Experts of a small language model.
Experts: 16 experts in each of 6 layers, 320 SwiGLU neurons an expert.
Below are experts of layer 9 (counted from 0) of a mixture-of-experts language model. Rows are named gate (a neuron's input weights, with its number), up (a neuron's input weights, with its number) and show model dimensions 0-255. Each number is 128 + 24 x the weight over its row's rms, rounded and kept within 0 to 255. Numbers have three digits each.
Before each expert's rows: a language model's description of what the expert responds to. This comes from a sample of Wikipedia text that the model never trained on.

# expert 8
Description: Prepositions such as of, in, to, for, with, from, plus word-initial in- (inhibit, intruded) and the -ing verb ending.
gate1:072120160135164146154115108100132106101121148153145130107135143114138124187145119081082154119105117130117137140122101110149127135111100120123146164136144171152136087155131133125108122152142170147133129139124121161130123099094144133137117116151105122144164153126123121071123168140122147134134140116123101138141109176120125163150152104121146163177192143155146142094132105135102113174148111186152108097093117109119092132135114147135120111125106119133110115173145145138093157113158165161170132077100157114120099125161198155146145108136140145159123140098142125157155131119110111115152151105107133115124091120093129153098119107123067130152094106132141154114142129172103169132149074111098159129172109130130137161128089127102099143096109147105110108135094151110090138136119083
up1:110116172143088140117120128144106129142143135117134114116121146104129134098135106103110121145140104108159125131134174126137156139163136083119118149109108142159144093142122143095116095176124147150082149151119106106141120098127109173145141103190118120139108124168108121082129172105113172124169134126127101106121112140140107128173187117114160119125148124136153139077126118135132100143136136155121130128095151128146148133124113172157103141124158120142119161143142130068135138069154124167111132115135130122150120123138150092136143142110146170125116117158177151116144143117092113140120138100077119144147115138186133163129147118127063184154112108109160095146148072152113207138189144134127126144112149169125152156156080144139128130116129139150117126135079141140122174119128110
gate2:153117117116135150132157127153160135091097167144093132128105139119167094112143112140147106139094136167183148097106150161120143114154107088135083104175149110153159161141111116136132100131104088134093132135123143121121077121147119149080127112151130171154149113148109108133146182113150155065086108133142112089118092149097159132156108138130171126142118103169135114130163119153081157149158122128096137130083141163096119111103099154152100106123150110150151101109133134151127102119141116169114151160185137120122095093138113106135099096103108087134136077155082111117132132143115148166116105132128133148143168104105147132144143123138133135146127124114163099144134142121138145163122118097118126135096123142139081132088147096097168107081124156102123141097106113136079134104142136
up2:130149141129122164157142133125166145141108133089167125138142137121142142120129143173175114119104170167143127141072137151094170106143097080115098111130166076123159106124114110128140122180108126147137106125094127128143068120127145124093124117149149136147137128135103104096105161121146135143078130120142125102138160107110124124176141072140151160115119092140129122134133133179102132155121106170068133087116155131101131088094128105166110143139143125095112113163112122133140114150161106133150136131152123090142117109168141109141112114103139108118108140143106112094103140122118146158096095116152116173197153154147046122135096139131118105093141138127176108169148137139094165087104105124111139130126140132107111140110141114134129086102133156115147091132109133156128175140129111

# expert 1
Description: Bare space tokens and the items right after them, mostly in table cells, citations and lists before numbers, such as | 25.20, 2010.
gate1:170154139141128131129119133128100091104106115169098153118119183161149082183148138100095145160095104119074100125103112125152121148130120129132110152151104094117117075166142090125088101114153133134145139137117116142128114109114093112161139148098122142129100121172112121099164134113141133113177104142153129120134116135090155112120108142169121161130127149138117127123109123110162073141159168103125119142085148135104155189143137122144104171111202143144119141112142101158104101102115119164154139169109155137134117159115162138153130125130128099170161116123089149136084149144111102056094130115100121139129134132159160130113147111110127130151102090163114152100127136115112135132125140150108117133123149139153154069147138087112114099128158092106157101104153125173123138126116132
up1:178123127137111139143110138136116118155051121128122123157094154160159126114157111116116144136106077118094101145119127092153114109118138119130113141134134118120107068138100073135152150142118084122134127091149110143133116113105076131132111116149126146137113105188085123130078108139144090158074124141110119129133090153154146113136117129134091119154144122136150091117100126119151123154143131125159106127138156094095124177107134143152143094138137147122148203127106125128137165128116108156131165113098147145140156132095146161121132122125102104127118124069164129124123111141124131140097156147120115098141181119115161077103141126128147086135133135171150105095116175119147103102102181130169133116118141152213137089120167107133113137129113129129132154104161149114148129101110106
gate2:137098096133116135139113111160163157114081123129121139158101113167132093165121112130134104159107155118133113179105114111116124153134134105149151160141129120123106111123106115180148173095112162122098133150124129128110116068106113123109144141136154170042145102102150132135176172138113136187097117123132118133115125123079145135143157137128138137085115100113161141146094130147164095142127095114118107128112122118144155140187128148166106086080099143132113118132185126091100126125116097100104145128139117163142120148102177161103156098135141143130099100139109150148103166146148131089147136090158082117130169168104103146145133163157137110171142123131111150139170150154104123126140146141159116153125158142154157132155112113173121119123091126130108167128158135125114139130144113
up2:133136148132130130127140146114095098150140116104103083134153125106134138107136174125128154099149127150124127060155143136142146100145120147156083115099139148144120156129174170109100073135125153123168113122127122151142097157118116086151120134124102074213107153119113120124092077106153109087157127137151143127111124176170148144141093129124135157168139160176095136130147128114093172103141134144145135119137148151127080133107130101120158172144155113117118148122065105155148131154161139144153149120083150107141138102156101084127086159115124144108114120100136106114114108155127100129099110158105146118152107111130158100113149105087120144099129145131119110146091110106174166125121146125099135088112119103093150134143110143102121160110141145130155127141108074151165140103129129

# expert 15
Description: Linking and auxiliary verbs and following adverbs or articles in descriptive sentences, such as is, was, has been, often, usually, also.
gate1:127126138128142112131161154133147145120118136148116116153115139127143077097108126138126103142124125106143168161109107146095115135180094132120128149113129119133106130131130134102085155141119088145113160173131113155145132129145131159147157103128113149155107127122155129100121152160113120123135125160093130109160149074156135183096089115104155108117122094124147175047136139119099114146157096094120155086108169133138072090088186102121149129158158125173130165156135122110101083153111141153136122116162105157145119108115094130152133162173111114102143135109153107134112149104116150131123126114148162129148112100140139168134170112117089079142138113127123099095113109096124164153163114114117145161110116133117143110103188143143161129108112128148076135100090137132143096155149170
up1:145147129105138076154151125143161077147119109098120084150133146125152124108077144122112162136130134163177144081136065111114084128131116115113165141114135149111104151117143122115117178136116131121135098144153079133128136124153130148202170137126104122152174146103135127122155164112095131135135127135131119124169158116117134128114133170110112084132134162134183107146130131092175193096148138104123136079175110115157109092162115136157124119159161122137158142189134138120142089124098111181122149146143139167158160180110080135145152149130132131100095096110174138110106125130130089125115126128153126113165145114131137138092143107106137148154134137149134146156159096123166131160131135126128140146144141141126115121132148155126122122135122136163082117174118109125144096130138152
gate2:148087133105131113081170119112120142144127136172152130110127115126121115105132116116143104142142064174147151139141070139123141130127126129104138111134090156148127118179126140111119104149124112111118125119139114148108083097127128106107126153115133173122142124165126117091093133117065136108177131135153168113124082159066124156121134121146139111074124128113106139143111116123092102146138083119119138091134100114171143120092101187130114155147104144135098090138115125099100131154134161175112118162144127124138121114133143136122158191165137119154097097086091110115129117157133137107102112177111088137139163116107133121131127131144128116160129106103142147171131127140121111177156146145134077133172140134121103123159106146159171127089179127158094119091133140131069129135118125
up2:097125171112133152105146158127122157127161110143137129148126156153106138133130152122128145120126138167147148153090126131178158103126072129150107110110116174128125105158140104145117123099130096137134185160103091112109149106128110120147142141137103134099131107138153127130116114168114100163142110091117146095126109150115131120136120102125113118082146123060130133104112166139149114136111120153163102116146108149131175113173117166130126155132137156144096104125110131105141149097139114064162158135124122144140078111148146112152109163109143155127158128097113106085127155090149102136181136104124142140213141144068088142130134130102154089133089121161088158116142110092130125118139118097137102140152167147094155156083125143141121138082147103124117118147128134158075109114125165

# expert 9
Description: Letters and word pieces in song, album, TV and award titles, chart tables and acronyms, such as NME, R&B, Best Narrative Feature.
gate9:113124172142127091167116140166124152127131122094176114122103141142094152125128110132142156079153114122167143162118162128097097141138125111145135151145173168147219124163173106129133142139165112149124109144103153133128144112096109096131132173154162131121167157109156133149156114116142101104129088145166147142130152164096121163166122099112148113126124096133144119137178113135081148090116118177146168119107127105120118121127123115159098157130126113135106136115140134140116118136126129116101172125157104138125109141135103102100159133122112126167111147125119120126151182109126109099150112147113110186144067164145153133131162133155162149149088143152141104113118136116073159103108101124128108153126088179167123106124131108143151088149131135157121120168115156137097151105134159
up9:118105136135140114125139129136134154094122144082159094139138094092105115152130163091134136109158120142117088117110130126088077138143130111146135135139131108177155088128133142127127166115139147123096160097101106139173115127105102088089129151157183114099137142141165118157171137115091093110107111102152124162129131136120161146149110144132111139107128120140118120120165103112111106110117106155151127115149164101084093124107091104139140153122118080106118114131131120130178127098135106093120124133112118174106149147126128109166093142126119143149123094141122143145166112080143135089152103121144138158198134140138129118061150186133109179157106121174133099120119128115121169116120067157084124161120076146131119104141108138152136118114097123114153161133133154105086174149122129
gate10:131079118145134121094128162156157143119126131169103129104130105158114126128138086131142161118108107124131162157181172131141112143097147081112117092165137092154156153078107127132089158155127121111176127144105171117113100137129131126179119141138106146104156110114138087111148166174079095107132114142129109156159138088153127103172119146138092108084130148141124125135149076095105155105182139143149148179086143115083138131127143124116098062102133106133131190104177108123137157124084126119096120098100101136121162131090122129143131102116127137100099144121140122084139118124131162182120110154154179111144141122129135129141144126108117140116151138131142147085115112111110101136163125131108121113151152144098155153159113128154130160126108127115113094132118099116129140127124102
up10:098079134127168104121124142106144109113154117158150159092107114112156111155153111143155142084102089158155146147172133109133114151159132104101151100120098090098132111108099124155152163141139098131091157117109140076163089126132092124160101131124126143078172109145126148127131135161128143137111120144133093136119106116130102121134139127120118111109067145109126132118124157125111166118171140100086183178095139076078124152105129150169131123126156126125154166131123139096166181129146129127132129084129105137068104081088147091114151098153113120115119120137118133080121135117130162105094166106120196126114137090120160095114137126128145106092151142142137124126126137113123141127148086096137102154141165126099139151153095155095137126147135125139107105129151089129123109124144145

# expert 6
Description: Syllable pieces of non-English personal and place names, often Slavic, Spanish, Indian or Japanese (Pacheco, Ramírez, Bhavan, -ović), plus the parenthesis before country codes.
gate8:118145119112134130160129103134086102085119103097156114071143156152115104126101153154116096139130079150060115135140134136080151081091166088151160114163149099129136118109085134115099146154089149129155144160105128146120112137120154176153109124159127135161139110088120132119131141103174131166148130143125076150180165148147085132137069087139171153107117103123143130108144117100120134131098128135135101114150167129108130152113170140127116129136110145123165133138114130121125109077126152124115126126102110138131127148143121141129120134134118127124115131102089152096137169105154114123110104132133086115138095135149109154153163146109094136119121146155087109159165138141133182102153138162087112096145162086104136102106129108143121100144132118077098135086132139177121164129103096
up8:154146112091081122146155092107105119101122078089111122106107113122136106109095141161132107149150139145108122126141092158133117066128171125153103115168119101129112137110144125140161157165156169106146140139116142122078064122096145160153130101108166145158133088108085108126121118099127131151146172166149102131164169111136149140110096102128127163121132171141115117122160143110134109099141115124128100149141130165115126123127125134115128127121103158158137163119093150176109095124122101089121134148139135116134127157141126131124131133183130141115108171141161120122155177080138157129150103127134126122131124138145140152119116144154100158128168125095098140195171103159115160147164099109155118099160149065123134162091149121126120146146158127123095111119082149139138173107131160
gate9:131105134148160129153131134118114143153155153148111155133143114174135111156125147109122122151098126148125165120137120131121163109155137134121142165118136098108137121098173106125129105150183123140147072098126141125084122162135133147118123179131153158133111084111171128142146199125176101104124120092112108150156109134137090107133169130134123120154124088136158115109099106123103138119135179137134183100128146102122123190110165131127113151118110114111119147153174158091089119116133174104163118119192116132139150133126114126122085100137090120129139107122060130156106153113128113139103119159112129140157171137131162161129180116109077063164124130127148116114128153147123150154146112136119104165109142128123126072101143100130104146150094158153108129098128098127103126123149111
up9:133137137131116134097126151111174107122089104113105127140130134143131101139147114132135156106133096120125113130110144120139127157117111121130119131130097161182147119168109106117161140140080130111106151132153150107146134130093130110127151110124108101146152183120082149115100080160110142156168131121122141147095130148136151141120108131105132122087120175125114113169144134105149105144133109105156083144106096155128125090160100153134131116113140143150148111132087125163150157139146125152154093118050143156130108129129112125120092140143170128160114171122185149144170093165133193115137109115105145143069079095103055090137065141105158162119116115137160136149129128092172132150126158110123137104159138122121111160158142126101170165143154152137135121134104128108149163141131114

# expert 10
Description: Sports words like Cup, League, season, team, round, tournament in results and career listings, plus the comma after draft rounds.
gate1:168133145120131166130177112144150130111132138089126119139122099122140102137074146158142102093157097145112112130134116114121134137118175139130135141139176151153109159139156115146098135108128146144123102148097161119112122096102127127162140160115088107118174139121172133151121160119126106128095101134117103135127131145163126119146123131164123122118158116151171132113137127123136144118170123077176130075146159106132117118161135140178129179132102090123090106156097131128127135107156097165104142144135115140152160165141101167123135156085103151162113081094142093130143139090098115153139111077129154159126111091137121120135130112116100131109144155118130139139091156096134118104122109127149133143181123072136095104186106144107112126154106171161138175099107134125131128073131059
up1:167108122123160119160151129110127145115150143143150130131107124127149177106184121117125096143125153152103116118130131137116103120154060107112093130130121137133102108127126165111135116152086102120105105138137139145148095153148116076120126112123176138162156097169136155134129141130115123138144113089095096100155130143119147128134144139111147123124189093106102135132141107155148128131116123126156125123076166107128114156132160152100120162111124102122142133114082075082132090151133147161140098121108137140155118148151108127137152107110109099135148115111127147128118116080149115131144178100131090115135117149174220110135137191133119151129172058146136132121118097195127177111151141128118125169132144158122116097138129107096179136138121119161115079118119101139103125117142120
gate2:135157127141110097124089119118122117126134138129135130173092157092123116124130125104129146096098124140172137141115139091115147137145136145125148121138136132108107085093105146107151106150147120104136079125121109162097121171092101134136186103086133160176118148100175103128188158128113085122066133104128158170102117144085152101118085118126155150154138146118149144143138146086100163134099164105131161098140102113137105123154167125128145101136067148152126142149136123174134138130092124153125140102137127131109151142118124151152112115122186127159081129154138127122147165083127148098122148142126104172115077161098108106125111124143154148129143171069111100161120120157131144158141124146098108143139142095131122130118110140100095115159182109086145155136106099136134115097121139
up2:129143090102134125129091133108108086105127129150120124100157154133106168087113098150138099104147097079153123138118143085135123134107116090131105148154159132102080091163124130139122097099106090100114176143146160126152143173154139077141138093106120085190116099128157124137125164107139111131143114152129101111123174117080127119133147098126163136115117122142088156157131130159096155138141148132141143088135143147129156076102127153114165111113122126160148113090091126122096116132130163156149145144089122149133126152142093105131116148123148156174126132112130136102101130131147129135115078107122133153061100169104149120119172111151142157177136116152113128150113111124163135105153146179131153144118093136158135136096114113148157142122140134121141066156141091146150160148127090

# expert 7
Description: Word pieces inside proper names of places and people, often a second or third syllable, like Wycombe W-and-erers, Bur-bank, Kara-chay.
gate0:168133095151073063069132137075123131152085100121140099140122123128100142129155167076097088092154123136136105132131118139157111162128116094093113156158128099120067112112099086123162086102130141142145109139083145139139070120125110136132147103143118106142114166163150120152114108118142124135170121154126159169112137105139137139125139138157147152138098114138112129110161064151121134149137132118122155125116132149151127096142101122119129145143156150141134108144136154128114125084147133135143076139147076100124106149092145115110114068096124161192101168167099143134144154149117149100161122126106109132123143152130153143150164116090166123111117153130137118126130147124145195133144118115142122098117168156092091114138121129155134131131146110140125140071133137136142146129140127
up0:104117126115131133108133145111120132110114120098154152129109092091140119147141102125128141127116129111122087139171120145131160169135172116114146177141148165126120167135138152085131124176098111073107139133126126123108144099128138096129109140129171109141132128129137124174095111146157124112182145099174166166096121120125111137131156136120139122112116124102133167147164142123150130064147145129101122120153123133130156161141130150129082152134135079086116157144134135143106182125140094141144144152177099157113125117156152117117131121170115115145088088157184087104102146164123117127134128105173095169157103090116129103099124142082105136132099170091132122124129169114145157128148108134115133097110138088106102136128154135112182090149141131111129123093129061098178105134112103
gate1:141124139150094109118141108142163145129213102134141112099156101132137131187132122179122157120143157119097144104117144133108083174133129139090152124112128143147147139092135099108103137097157109117166157153145143150142101124089137114116100112105120104088129092097152149160114137142111117149138085177093108125078100108145134131112141149118132106125139127125095155089173124167122135150149113158104136112151157120110129112117127119102141126140127117111142134119147148079148116134174071118107102167143119046107150105118141100110098122102153093118108123108147143080144121181097118094148149138194173116093107161096123122131146111117112157156144124135130182144134176147112116132128098153135185121124149138147140144157147121129117139162148114112134128117135126093139127122122118
up1:186148114156140117126165125153134129073132061099132117113102093148128120106160157155121125165139144103113112138127120150142096114129103114104144137110127134133126125155151116105136140127119100175170134123157151130152095134120117108059105108129124087103138127143125113118111127130121150153091102154126101127087092104127129158118172139116122084099146139151138136117139110149137160141096130143128142106148120101090104118128151107107116138130128124096117102187129182097100110155159065147109124111157113101136131108125121118142106146129117171110102135117153196132139168162082104119151095121191154112126136142099129151114101128118098145114131111143100152147138113105076157143120091071170140092085141139154114128138106156193135114117102124156110131140126105110145167150112153

# expert 11
Description: Opening pieces of ordinary lowercase English words split into parts, such as re, co, dis, pro, as in s-cattered, ab-sorbing, e-longation.
gate1:105095141126094158117131093127088117110141160113165103104132110120107100129113107082088147154094122157101128145148115124138123114102161157096100149149177112136109131136108132148061138133187099116142129114152095118111143160087120115112151137150107118126148142146130141126152099106133134140143142144117126119136162144113110136137121106158105157203145136134143130109109079151131145100118149122106149082097133079151086144206117129159116102144121121157122163122136130128166152130143145135143118121132127160103146157105146150174125136118135129146154133160161138149122138120134156165110131116141136118149092136099162150115115097064065163121141151187139106095150098126126130177117100153131145125143124128140156117147091151123102084076135117106188159131092144113126145126120151
up1:137113137135119145123146119119127096120127151123122109105170140120099103128118089122164087165097114119144145151105106126110125156157158148100092140148152153132094104152112132149146140120137115132097143128171136151135166125090158153156159145147091076087106141136125140138095095153157158156159159098112117107106125110122145122162107149131106141130151128104176108094137116070130127124094119102119095103098087087149143163171069141101134121158129124110112135108143126095148114110112073157147111128164119131111140149114150144179082145148142128124125149108157090122122158119114157157108092112115094129183129110087191137184116112084132130155116101127119145130136137136137131188131120152156096104092164158147124145173158131136140133093127136153130171132082123127104101132145130
gate2:114125140127152155124151148158102149134142121096156149153128157100121096142108129111130102113085127175135101148112104098099139113164112104127100121152114135109102105122128174127138145095111105081126123120149117127118136161076113109110111174130144134163146128146126105085155160106101133128126085116127117148133114161085157182128122113094176131127106104149089135123147086154122145138126105124124106123103120146162128157132078138078160103130164121094176112127134167120134119104109124123127148153092134106136148103110166111156145158122109114144099107157158156136106173126084118109101104137159060137181087098138111110195085134135106143146083124165132119096145115127129150152099136147110101155146164147139144129143144130143093126130095120109121115153112170174082152119105142
up2:161133100121101149087115116121145103077160120147136094119101106172144118083151134119137134149144162180135116096128113113139153135120109119135133147169127123117163131118167122135121133156080122144138141132095124096099132097145121117156131086117178096107121124133138134124086074137140139135133117109137105127079123089165166092138124179150114108125104171159144145103130144120128138127117137124121148173134135136059126110132137091097086126138096148143137164098119133097094169128097096136131083107128104155117155127129091141116163129142170116107141116093108114112144094160173128135110141125101119098066180129122139121095115136089125107128135101120141117137110160123151082131131111109147147129139114129126107112137100120163150118164183112120159122058134081107116153176152126

# expert 13
Description: Hyphens starting infobox or list lines after a line break, en dashes in date ranges, and institutional words like Royal, Ministry, Secretary, United.
gate1:130118141110135121112127136121142115111161140148148187146127115153145142133076127162133152111174138103103115147088109128117145081173123089125115135085142145098168119116159134136136128109140148136156083100138118147111090142146123110182127153082124139117106150125133106068127150156105117127101145126105112100157177084167131079117105091171135112125155122139142102141084086117111132159149115141114172147130124156122120096107135151133108122133128104112129119093153146133124105122155119126176143164147091146122155120133167155119106128116098120142127118105113124169097148095138104126146115124086157139112127133090107135122162110130155112149107119162163112122151113121123074138141130130168099138161115127117161121111170100122115156121174140123079065142130152122128095137058189
up1:095098119148123132133105119154156144090112102116166047155153142084141124089197128147113078145123122148133129137135157130126101170145121121153136122128162140116131168103114091140111132130170135108122127131112118178111124168088147141120122097115155120131133071105100136104133145163113143146142083153128151141083146098145154159149101116083138149151123168164073113106126142102133117105131104106138102124155100178185081125141107133117142134146148138133115132127150136114170139142124137152145130122140139173130104129105163153087174141133141130111129144131152117099151129138134098130094137147117097116126124115139161146120123155102121127153151153116105141074148087090188114116123108137099164115148113169142138161127122157089107141149139129115111146075147097148125092116160098
gate2:085131151117131151101155133119185146128104160151133154082138093089152108135105112162164169115106146115098122179105101142116117168104176135099128092123111153114109146098124152147105155112136156130109151058118095158113140154132093109115139155132137090104099128165127122154081119117143099123120091134162110109107140086160140104105146112127106088115129155142120125115163109116129159117144107138120131100173126149111160134090110142114136079112159129122136151129122152149157103117153127090105124121141082133114125164107168147125134152157138129115134129146130099119106108133108113075144139197154106103091091161134135119122143081092127135152111131094154100119131109163080132119111166137117114105143117116102132141149166084079157159152132168092144147098121158133133136145128138
up2:122119090118131120131101089118107123163161074128123091143128181133133126118155161130110103132142115141098124116146154125102114076129137145154107134139135143164122083123135160115113116113134082121110114161142167128121155127144128151080114156136110117155127126135139109150171146164120102104145144087120141131171144128153155184147124114058172131110142103131155105164104137107098125096143144108127114132099136124168091126160125056115118177136113084115075153117126128139125135152124132180107122139115160138133143077162125155127066088113117131112142170117125121155118141132146164157132146108102137137096173065172143156138111147149102143125128121148128158132108150075111138168101087123138142121124099151121105140129121124152150097144136137178140112162133124117117127111080143

# expert 3
Description: Periods, commas and closing marks at clause or sentence end, plus conjunctions like where, because, while, and decimal points in numbers such as 44.1.
gate1:105104146153091122119122109131143116154146139140122098164138136110120118149146104139148126128098107114098132160100127127143110111107131132162086100132101112109120113139112149129152117128139140153168094135114147089133118129110112144141119132172140133104141144108109106138118136102126099138136159077097165181138085129085122113146137128082118159138108119132118120173097085080128120103108113115143165118147104097144122086160134131188187113110111116108107100111152103116083143116084179116133080112105089116144137109116159090121113131144165115160137138162109167132117121148120107146119141116166074116123159136127180107106160143102142144167135163124136106147118106152118128140186153123101060137111143154150101176132156083106116115143106172100113166133145121127149167137139084
up1:124156086128122138147090130145087134093131141155145147101154152113162156124103195102085146168110131087130134128159140123152133121157109116133118128110123114142125120137139120134099155094147117119113147115112144151119144157165130133129134141066098122140101131162106163155143139188152161124114097134143107135142123144135118138127108110175127101086152125101104130110086138119128117141152115082106093092145137185113104206103181146123134110086156134141117164105117155126136112145169078175125123125114170114132160147099126152111176124158112177146164117139161096113085124149131126097102111095125109125131121162109118113162130113145162110089112127145074135121145176132135114119106092113141132145141098110105163078144133159147119121125126124117137085148095155145110118136145142
gate2:124099112159090105124114147129178143135155130134134151099100105117128149125109101083161148131149120151145113078137085110142115083135110169123133118142141104150136127136135140146138151134139105142117098122077123130136109137073109137102106126101126059124144133128158133147101123117139123073134088124099144125146081173142126136127106173148125142130117102124144168142138164125127101125119144142123111114102124125109161140108133124136121111134144096113089089163129136143079143125060092117108135154184117094107124126108120176142136120100092168122122121195132157126114104096178083106134094133128126121137134133111087127147177118105147124112125128115159091159134125112129068092138077159104174157107130145159166139120104109139145139147092124161135120102174113174120131107110145
up2:103131165109168159120114107147144110103139086122170111153126144123094140108142118157103113126116153114112113120133123165120160172117184144128111124170086174117159167128095111091146070145152155075131169143175156155122160158175126120150140160157146124157143158131132115133104096072095136175136166158127129148143133108101116133144139136125102163111171147142123142170089123135139147139120173180120124131154120122145130115119124169128129146119111170174143157137120127151108152133155137153146112119122101151143176128098160101101125125162149130158146111088158104121128111117116154111147147113118125137111147164116138135113116145135164117116160101090156175126138134144155137157118121127168134136141151081100111097133134109158112102092138149112165166145126156134131151068154121